config.toml
n_layer = 11
d_model = 256
d_expert = 64
normalize_top_k = false
lr_router = 0.000914
norm_eps = 1e-05
Below are experts of layer 6 (counted from 0) of a mixture-of-experts language model. Rows are named router (the router's row for the expert) and show model dimensions 0-255. Each number is 128 + 24 x the weight over its row's rms, rounded and kept within 0 to 255.
After each expert's rows: a language model's description of what the expert responds to; "comes after" lists some tokens at least twice as common just before its tokens as in all text. This comes from a sample of Wikipedia text that the model never trained on. Tokens count by the router's weight.

# expert 13
router [131 124 128 132 136 106 113  95 145 111 116 124  73  41 115  77 136 123 105 126 176 117 124 164 128 183 141 132 140 135  87  77 111 149 116 152 128 110 130 117  91 119 156 200 115 132 117 148 124 128 133 146 115 135 101  99 158 124 147 165 129 126 131 161 146 100 139 158 144 132 116 124 121 153 110 138 156 164  98 134 155 136 120 129 146 121 157 131 120  87 108 134 173 118 100 155 137 128 172 132 159 103 164 133 139 111 152 105  61  88 132 121 122 125 121 126 130 139 110  82  93 156 125 113  92 135 154 106  99 122 142 120 103 143  97 122 150  97  85 121 106 123 151 137 109 138 130 117 117 146 140 136 156 132  96 117  96 130 140 128 122 104 103 104 144 171 127 134  99 130 150 130 135 132 118 159 110 106 100 144 103 142 144 134 117 137  74 119 164 145 127 120  98 141 118 192 175 108 140 124  95 167 120  98 187 162 147  98 170 106 117 150 107 138 120 114 157 135  93 130  84 107 129 114 111  90 178 114 155 143 108  98 142 128 136 113 150 111 137  77 143 129 115 133  96 127 132 114  88 142 142 145 160 138 140 100]
What it handles: Opening quotation marks after saying or remarked, plus table bars, parentheses and line breaks in election result tables with votes and percentages.
comes after: " |", "%", ".", "0", " |\n", "1"

# expert 60
router [139 148 133 124 162 121 145 121 102 143  90 115 120 154 147  94 155 102 134 157 102 142  92 148 133 103 159 131 130 137 142 105 117 159 151 138 111 117 170 123 112 116 122 130 137 129 168 141 137 161 136 100 108 117 138 134 132 109 157 133 123 136 115 105 164 148 125 135 110 141 135 120  99 121 110 135 158 108 112 113  95 149 130 100 108 123 104 157 129 116 168 172  83  97 109 165  95 118 118 126 118 173 129 129 117 125 147 113 166 105  92  90 148 157  68 142 131 117 169 103 109 108 168 159 127 127 120 160 102 119 134 137 103 123 176 178 136 182 123 126 134 113 175 125 158 134 138  84 165 128 122 166 153 139 119 102 164 105 109 113 132 150 158 148 117 111 144 136 126 134 159 107  83 133 143  84 113 150 166 125 132 139  81 150 144 109 146  94  81 150 137 139 114 117 118 164 112 119 114 177 193 162 134 119 163 145 126 157  99 160 104  97 150 147 129  97 108 105 175  85 125 105 132 100 176 167 133  95 111 119 141 142 178 114  88  95 175 134 144 164 123 137 132 113 149 124  99 102 132 121 124 139 108 129 137 173]
What it handles: Suffix pieces and head nouns completing words in general prose, such as -ing, -ation, effects, workshop, and 19 in COVID-19.
comes after: " the", " The", "The", "201", "'s", " New"

# expert 33
router [137 139 165  85 187 120 152 110 156  92 141 147 155 114 144 135 122 123 171  90 136  86 114 147  95 126 136  85 129 128 162 128 158  60 112 143 135 172 118 126 113 156 110 146 143 121 136 136 116 139 155 124 128 140 125 124  96 122 127 134 158 146 151 110 101 129 117 126 140 122 135 105 125 165 132 177 155 173 107 121  96  83 128 155 101  70 121 134 135 109 161  97 178 126 143 117 109 120 120 116 119 173 154 121 115 180 127 138 140 161  95 125 128 161 160  60 103 129  95 133 111 152 156 133 139 158 127 116 156 108 136 149 134 100 120 132 109 149 143 138 113  53  83 135 113 125 132 126 119 118 129 168 132 147 130 129  92 152 100  95 132  87 153  90 141 160 124 106 135 132 121 106 123 161 179 137 110 121  79 147 141  97 107 142 136 114 163 123 158 125 143 124 169  95 110 140 131 158 160  76 150 158 125 116  86 162 128 126 143 155 125 113 100  93 166 118 132 133 154 126 141 150 123 163 126 140 157 146 119 111 167 116  96 128 155 145 132 115 126  90 127 110 130 119 172  97 120 141 126 116 101 120 126 101 106 173]
What it handles: Main verbs and auxiliaries after a subject or after to in narrative prose, such as had, made, won, became, play, do.
comes after: " to", " he", " who", " not", " and", " they"

# expert 56
router [137 125 148 169 100 167 111 163 130 130 128 166 188 157 124 113 111 164 172  96 145 148 105 127 159 160 118 113 108 118 134 119 121 119 149 103 108 125 165 110 149 131 104  75 144 134 156 137 115 129 107 188 134  97 136  97 176 112 148 118 121 152 164 138 124 125 113 138 154  76 164  98  89 116 154 163 102 130 188 113 118 143 130 139 114  97 143 129 128 143 127 160  95 115 115 188 111 127 119 104 111 133 115 129 133 131  98 136 114 152 136 152 126 134 142 152 115  92 109 132 138 107 125 101 102 126 130 146 167 130 129 137  97 157 112 126 141 128 145 129 100 124 132 142 124 131  84 104 125 142 117 113 159 126 161  96 152 156 107 138 108 192 103  97 141 144 152 109 129 136 116 162 160 105 143 132 105 121 136 130 172 127 133 128 151 153 138 139  99 115 113 169 131 108 151 144 144 112 137 133 120 129 156 162  90  82  90 192 103 199 128 112 135 135  98 121 154 103  88 163 116 139 127 117  94 147 120 131 133 147 136 139 122 113 139  98  74 115 103 100 134 152 119 111 151 114 160 159 106 132 116 105 173 148 111  54]
What it handles: Leading "-" bullets of infobox and fact lines, and field names such as Born, Coordinates, Genus, Established, often followed by a colon.
comes after: "-", "\n", "\n\n", ")\n", "|", ".\n"

# expert 28
router [109 104 110 138 101 126  91 122 125 142 148 147 142 138  71 137 104 135 115 118 150 110 120 134 167 110 136 128  89 126  99  95 142  68 127 139 134 149 157 131 131 115 104  90 135 172 101 112 111 142 126 187 169 102 133 121 163  89  83 114 136  83 159  98  95 102 154 148 175 126 114 144 105 160 161 139 102 123 141 137 122 163 121 143 122 159 122 102 140 140 156  79 128 114 123 165 119 148 158  82  61 141  89 114 136 132  99 122 106 102 141 154 114 140 181 135 101 109 146 123 133  97 152 148 163 141 117 134 126 139 137 116 145 115 113 135 112 111 140 107 142 127 115 130 138 134  96 155 125 146 124 153 146 112 133  88 102 147 109 103 124 162  85 100  51 115 129 108 154 140 122 151 129 143  91 129 106 131 105 132 142 139 100 125 130 150 104 117 128 116 112 107 103 130 130 148 151 161 123  92 138 132 116 118 151  97  75 122 112 114 180 126 137 178 168 131 159 114 120 137  94 100 133 120 121 136  63 107 146 117 162 124 116 133 112 132  91 122 171 127 142 145 117 126  84 176 151 106  87 132 139 115 166 160 133  95]
What it handles: The is, was or a of a lead sentence defining a place or thing, as in "The commune is located", plus list dashes and table pipes.
comes after: "\n", " is", " It", ")", " was", ".\n"

# expert 3
router [140 192 116 154 101 131 148 109 114  93 110 142 119 129 103 123 119 128 104 116 174 109 142 130 151 146  91 135 127 111 111 107 101 148 105 114 133 147 111 168 105 121 176  94 112 111 133 101 126 112 150 138 130 124  96 173 117 135 114 164 152 143 129  96 184 150 138 125  90 126 147 109 128 136 147 172 157 123 130 124 134 116 156 126 135 106 155 102  91 130 109 153 132 142  98 149 141 146 140 140 129 146 181 160 136 117 113  97 142 101 145 130 149 119 148 102 118 133 130 133 163 104 144  85 106 131 150  91 104 101 117 136 110 119 123 157 102 141 110 112 167 111 141 121 138  90 121 117 172 138 131  88 150 144 116 107 162 142 160 127 135 135 105 135 107 195 186 145 103 126 105  94 128 109 171 102 115 141 146  82 145 112 141 176 146 103 128 124 124 143 161 104 138 170 124 139 175 102 103 136 146 129 142 113 129 112 131 120  89 144 121  91 101 151 139  99 118 103 110 179 130 101 151 154  98 121 102  81 119 120 136  83 134 159 127 131  92 110 140 116  89 144  84 140  57 128 114 137 167  95 116  55 137 154 142 121]
What it handles: En dashes joining years in seasons and ranges, plus spaces and pipes before year cells in tables, as in 1994–95 and 2023–24.
comes after: " |", "|", "4", "3", "5", "2"

# expert 24
router [134 114 136 166 129 165  95 145 112 125 124 137 161 128 122  89 135 138 147 150 103  95 121 118 170  94  87 130 136 136 117 110 136 143 114  89 123 127 137 110 134 106 109 116 170 191 130  82 129 124 117 126 110 119 149 164 144 138 115 149 103 117 124  76 159 134 142 142 165 142 131 175 124 129 134 110 107 115 156 122 106 125 127  51 121 132 134 113 120 171 153 156  73 117 119 121 124 156 100 123  69 129 114  82 120  85 117 157 129 153  97  99 166 110 118 179 164 127 123 144 135 128 101 136 150 118  80 151  89 113 122 113 114 133 135 152 100 126 125 108 176 147 128 139 131 135 117  75 121 156 119 124 116 131 138 114 124 134 119 119 104 128 117 139  98 145 136  99  97 130 130 114 119 127 151 108  64 163 144 148 165 160  83 184 144 107 117 101  79 118 127 130  74 174 129 120 123 107 145 144 162 157 157 142  98 131  91 142 102 125  87 152 104 124 139 115 135 152 111  57 154 132 142 143 139 149 127 148  85 168 123 151 127 104 150 107 122  88 138  96 123 169 109 122 119 141 109 101 101 135 121 142 138 117 136 141]
What it handles: The and category nouns in article-opening definitions, e.g. is a village in the, third studio album, moth of the family.
comes after: " the", " a", " of", " in", " is", " =\n\n"

# expert 23
router [144 164 144  98  97 112 129 131  90 121 134  98  88  68 115 135 124 137 126  90 162 169 155 120 142 136 139 139 136  96  90  74 145 130 141 133 117 111 133 154 106 122 128 157 111 126  89 110 103  70 132 117 118 114 105 128 129 161  93 153 111 104  99 177  93 133 112 153 158 120 145 107 155 164 160  86 116 123  87 144 133 157 147 135 133 140 139 132 141 116 160 152 176  79 105 148 130 149 153 104 142 113 132 140 146 105 129 147 113 130 138 156  82 125 133 143  88 144 134 141 120 129 142 118  61  98 138 113 157 139 119 152 147 114 132 130 163 131 163 103 128 100 143 151 156 177 159 161 143 151 143 114 157 112 116 142 124 111 155 164 138 125  88 130 154 123 126 138 142 182 135 169 120 155  94 136 130 146  90 140 134 107 150 123  98 141 112 118 178 119 120 118 146 125 153 110 139 149 128 115  81 126 139  98  99 115 113 123 114 140 137  91 147 127 123 128 153  91 111 105  96 125 123 112 119  76 160 128 155 134 139 101 103 149  97 171 127  85 107 126 176  80  88 137 140 112 156 139  66 151 144 110 132 124  88 115]
What it handles: First word of a new sentence or section, mostly A, In, He, However, During, right after a full stop or heading.
comes after: ".", ".\n\n", ",", "==\n", ").", " and"

# expert 11
router [160 120 108 126 129 123 121 130 150  63 123 115 154 133 100 137 127 122 148 151 107  90 119 116 115 109 124  74 112 114 102 100 168 122 129 131 115 173 113 148 122 152 126 112 184 119 120 105 133 124 126 150 121 113 118 137 116 104 133 159 158 157 128 129  72 118 155 131 169 154 155 138 142 167 180 102 133 152 117 106 132 116 134 103 125 120 110 130 117 134 149 115 113 104 100 141 115 173 128  86 116 174 105 112  98 137 131 111 133 123 123 119 126 146 181 126  79 124 109 133  93 122 113 195 140 153 126 146 103 141 128  87 104 130 102 124 121 122 149 119 123  89 115 150 150 137 134  87 107 146 136 145 118 113 118  96 124 106 108 130 111 154  92 113  70 123 137 107 129 131 144  79 147 126  87 152  84 134 142 134 146 121 102 137 128 170 124 104 135 107 106 110 113 169 145  82 185 161 146 108 105 123 104 145 161 127 129 135 148  79 123 131 136  68 184 123 156  95  98 114 142 107 130  98 152 141 193 133 120 181 158 140  97 112 158 112 150 108 170 141 138 126 139  88 182 122 116 133 128 134 145 114 105 147 144 158]
What it handles: Relative pronouns and clause links after a noun or comma, mostly which, that, who, where, often in descriptions of located places.
comes after: ",", " located", " area", " It", "),", " which"

# expert 22
router [ 94 131 157 153 116 177  75 144 156 163 115 118 138 128 105 110 128 178 146 133 149 153 108 150 169 133 119 139 115 135  96 145 112 122 114  72 101 160 174 115 114 129 107 142  96 103 170 136 129 117  95 119 121 116 141 139 158 140 110 143 154  98  91  82 121  86 125 112 183 136 107 168 134 146 137 174  99 170 147  80 109 123 128 122 128  83 159 127 147 165 120 145 112 110 114 169 138 123 133 110 123 126  94 141 125 113 103 113 118 138 171  91 130 104 160 123 127 102 135 158 128 125 144  91 151 122 112 162 164  98 131 126 144 140 104 121 109 125 143 153 136 117 114 131 149 145  82  87  90 125 126 183 140 130 144 118 133 125  99 125 117 190 154 106 154 176 124 143 129 116 113 142 102 124 137 137  95 122 146 146 125 157 133 115 165 151 130 136 121 127 103 121 167 141 125 133 138 116 130  82 106 144 156 126 111 152  95 123 136  81 113 113  97 161 128 121 132 131 107 143  88 117 131 113 132 167 133 171 138 135 142 144 126 149 188 136  82 125 101 109 119 126  99 160 117 145 168 180 152 127 132 122 180 102 139  68]
What it handles: Field names and their values in infobox-style lines, such as Preceded by, Coordinates, Assumed office, NFL draft round, Clade.
comes after: "-", "201", "202", "200", " •", "|"

# expert 61
router [128 155 175 107 153 104 156 142 140 110 187 107 146 100 132 111 137 106 128 129 161 128 134 112 120  91 141 148 119 120  97 178 134  29 122 143 127 104 138 141 117 105 119 178 176 110 144 141  97 129 160 104 119 133 108 128  87 132 103 111 149 124 122 133 133 105 130 132 140 136 134 128 139 128 146 148 123 153 113 109 141 123 105 193 122 114 117  80 126 111 129 138 143 126 111 128 143 132 132 145 120 137 116 109 110 130 145 125 138 165 129 145 106 163 125  91 109 116  64 119  82 162 133 121 136  93 138  99 136  95 111 123 139 111 165 143 145 159 163 167 125  86 133 172 160 158 168 110 124 103 151 159 138 129 134 143 108 144 169 124 148 133 107 135 129 135 118 116 133 102 148 100 130 111 110 202 131 122 114 130  80  94 144  93 145 152 164 144 129 115 106 144 134 128 104  97 153 128 139 105 150 185 146 100 125 147 151 144 130 129 146 114 138  81 149 102 132  79 121 101 104 148 119 130  88 163 179 111 132  93 151 109  99 122 146 137 127 109 141 161 149 116 147  95 172 133 102 173 127 118 133 163 152 106 114 175]
What it handles: Adverbs and words after auxiliaries or verbs, such as only, not, just, even, due, used, expanding, in explanatory prose.
comes after: " to", " is", " be", " and", " not", " that"

# expert 44
router [145  93 159 136 130 170 111 175 130  93 120 172 168  87 126 133 121 171 151 151  95  98 139 140 167 112 130 106 108 132 119 140 129 132 110 102 142 170 139 164 162 111 111 108 174 153 125 113 111 149 117 135 153 110 125 134 138 129 116 203 148 149  81 126 150 130 145 107 202 154  87 149 109 124 150 162 143 111 172 171  90  87 145 135 160 115 126 102 155 121 139 144 104 119 110 169 136 158  86 128 107 121 110 114 159 162  94 150 100 133 143 118  87 146 177 133 145 103 125 177 114 132 147 124 185 128 137 165 147 128 135 131 123 159  95 165 140  86 151 116 152 108 111  82 141 139 132 138 121 153 119 135 123 133 153 122 138 137  89  85 107 173 134 149  95 126 127  91 137 144 107 147 111 120 131 160 124 155 137 127 117 138  99 124 165 147 124 101  91  99 107 144 160 140 153 162 128 118 155  89 142 147 151 153  94 131  99 125 121 106 107 109  98 139 137 118 105 117 104 121  87 125 132 116 108 129 124 151 119 131 161 135 129 129 132 116 108  87 151 113 153 128  88 121 135 135 144 136  89 124 111 165 152 138 144  84]
What it handles: Prepositions in See-also list items like "List of … in Japan", plus section markers, newlines, and infobox field names such as Students, District.
comes after: "-", ".\n\n", "\n\n", " List", " located", " also"

# expert 41
router [103 148 140 138 141 124 164 135 137 114 100 123  99  84 105 163  74 171 111 104 134 134 127 168 150 161  94  99  97 104 142  92 124 124 156 130 138 133 108  85 120 132 177 146 141  90 149 149 113 106 135 125 151 142 122 156 157 111 146 116 111 116 143 109 155 108 106 152 127 127 110  96  97 131 115 192 148 121 150 123 149 147 119  95 106 170 149 135 135 130 106 149 163 151 152 144 146 132 129  94 117 185 111  93  97 102  99 131 147 141 144 163 154 153 137 105 143 108 118 102  95 160 145 148 155 106 142 100 148 172 112 125 129 114 112 121 146 127 127 162 164 145 172 123 106  78 120  74 159 122 157 134 133 168 108 118 113  98 133 130 156 142 102 121 141 127 129 137 113 106 141 136 106 126 120 141 125  89 155 121 102 140 118 140 126 125 109  85 101 166  90 108 136 157 138 158 151 101 170 150  83 198 119  81 146 118 152 110 117  95 148 112 159 189 138 132 133  99 132 171 101 150 115 123 140 125 129 135 152 118  76 118 175 145 152  87 118 126 140  98 125  85 126 106 119 115 102 127 117 153 131 145 148 111 134 154]
What it handles: Punctuation between digits, mostly decimal points in numbers like 2.0 and 61.93, also hyphens in ISBNs and colons in times.
comes after: "1", "2", "3", "0", "4", "5"

# expert 39
router [119  70 153 144 128  93  58 140 130 130 105 124 139 134 133  93 108 122 121 169 131  96 127 122 133 106 137 122 130 108 166 145 141  85 124 106 157 144 144 105 139 151 112  86 150 115 107 157 141 165  91 196 158 105 180 135 192 102 168 124 143 133 138  89 168 159 132 128 117 118 132 106 127 139 118 113 114  97 153  91 125 116 123 161 112 149  83  80 142 145 121 126 118 171 138 112 115 149  96 124 125  81 136 143 160 152  90 155 172 131  95 124 141 112 125 156 150 119 155 137 115 101 143  95 135 143 118 144  95 135 150 103 154 163 129 120 112 115  77 115 118 132 134 116 115 141 138 157 132 180 117 102 108 112 111 132 144 102  81 107 142 159 138 169 130 109 127 111 108 140 118 143 121  98  87 116 176 132 151 121 110 125 127 129 142 129 133 148 128 118 134 182 130 161 150 126 152 145 135 113 128  94 130 119 134  84 124  97 116 122 169 168 124 127 138 149  96 155 138 101 132 106 123 146 155 118 135 126 123 182 159 121 133 119 186 117 118 114  86 133 114 181 159 129  87 122 122 132 130  94  98 175 149 142 139  96]
What it handles: The and and after prepositions or inside compound names and headers, such as Track and field, Arts and Culture, of the.
comes after: " of", " in", " for", " at", " to", " from"

# expert 50
router [168 140 138 131  83 117 118 157 147 146 138 105 168 136 169 119 120 127 153 150 134 105 168 111 127 118 134 127 108 139 177 149 111 159 134 125 139  98 117 118 132 101 111 140 116 127 105 126 167 138 125  93 147 126 164 130 152 158 102  95 116 155 157 184 135 125 124 149 154 108  93 116 156 116 101 135 131 119 106 113 124 123 113 120 107 142 156  84 114 138 128 165 127 117 103 153 103 136 119 126 132 123 109 124 150 109 102 139  92 136 127  92  88 118 106 160 112 102 148 131 132 123 138 128 111 132 133 136 161 118  97 137 189 103 172 107 133  63 156 164 112 130 117 134 160 146 145 162 118 164 138 151 179 123 113 139 150 144 130 107 117 126  92 158 146 127  97 170 143 149 156 131 159 138 105 120 121 148 141 152 126 134 161  95  81 123  95 153 141 139 121 131 141  59 162 121 151 127  69  89  98 175 143 139 114 160 189 141 114 121 128 177 126 119 111 114 159 119 104 126  98 160 148  90 147  85 137 149 159 120 173 154 177  96 155 149  95  70 131 147 158 123 145 150 143 129 109 113 101 168 137 126 141 125 145 119]
What it handles: First piece of a word right after an opening quote, parenthesis, hyphen or slash, such as "en-velope", (on loan, "w-illing".
comes after: " (", " \"", "-", "/", " '", "—"

# expert 57
router [106 130 160 101 120 115 110 145 128 113 103 103 101  97 145 125 157 126 174  93 123 144 183 110 159 181 140  78 146 117  96 134 136  59 165 153 117 126 163 129 118 121 107 146 149 119  75 142 125 126 136 138 117 123 149 136 174  89 121 100 122 102 148 187  88  99 111 118 170 116 134  98 143 154 127 119 135 154 169 153 124 151 121 146  88 160 116 124 149 124 131 128 151  89 154 124 129 142 148 162 121 143 120 148 122 138 112 159 135 104 141 138  96 134 141 128 109 117 116 115 102 149 162 109  86 124 148 107  87 130  96 169 119 134 107 152 159 139  96 159 127 110 126 128 148 110 132 137 132 128 134 109 119 141 127 126 100 128  98 142 148 163  98  99 135 124 125 107 115 134  78 147  94  98 118 127 151 137 117 139  92 135 139  99 116 156 114 116 119 171 129 117 145 121 149  92 164 137 101 109 135 124 107 149 132 106 131 107 131 142 163 127 122 100 197 150 124 123 128 116 139  96 102  71 127 104 138 125 127 187 130  66  78 156 145  97 119  91 127 118 124 179 124 171 185 134 110 179 124 127 140 111 138 160 107 147]
What it handles: And, in, to, with in prose, especially and joining two named people, plus clause openers like During, However, After.
comes after: ",", ".", " addition", ".\n\n", " that", " but"

# expert 25
router [197 140 131 115  75  96 133 134 149 108  89 156  86  71 165 160 157 116 122 164 168  74 137 122  89 120 134  91 114 104 128 121 144 112 118 105 130 181 133 147 151 137 132 152 147  99 106 116 135 115 131 127 180 108 115 114 143 160 132 165 130 138 102 178 134 110 137 150 121 164 111  97 116 116 116 138 162 143 149 128 170  68 136 139 171  89 115 127 112 136 123 157 151 138 132 158  99 132 159 131 135  92 162 155 124 115 134 178  92 128 160 109  92 117 112 169 163 134 135 136  78  87 158  94 155 117  98 143 115 130 132 147 156 107 117 152 120  83  88 114  88 109 146 131 141 160 158 128 138 165 131 112 111 104 123 142 130 134  83 119 125 107 164 108 133 126 102  91 132 129 117 120 128 135 127 155 137 116 110 110 101 147  86 152 128 141 133 143 156 111 157 140 134 113 118 170 143 104 117 162 130 103 184 133 145 134 133 127 150  75 145 144 140  76 110 132 110 135 113  77  79 125 147 132 135 129 127 146 133 125 148  86 143 136 112 144 135 107 115 105 140 115 120 102 107 140 150 138  99  97 141 103 144 109 144 125]
What it handles: Articles and prepositions before a noun phrase, especially per in statistics such as points per game and people per square mile, plus coordinates.
comes after: " |\n", "%", ".", " with", " for", " in"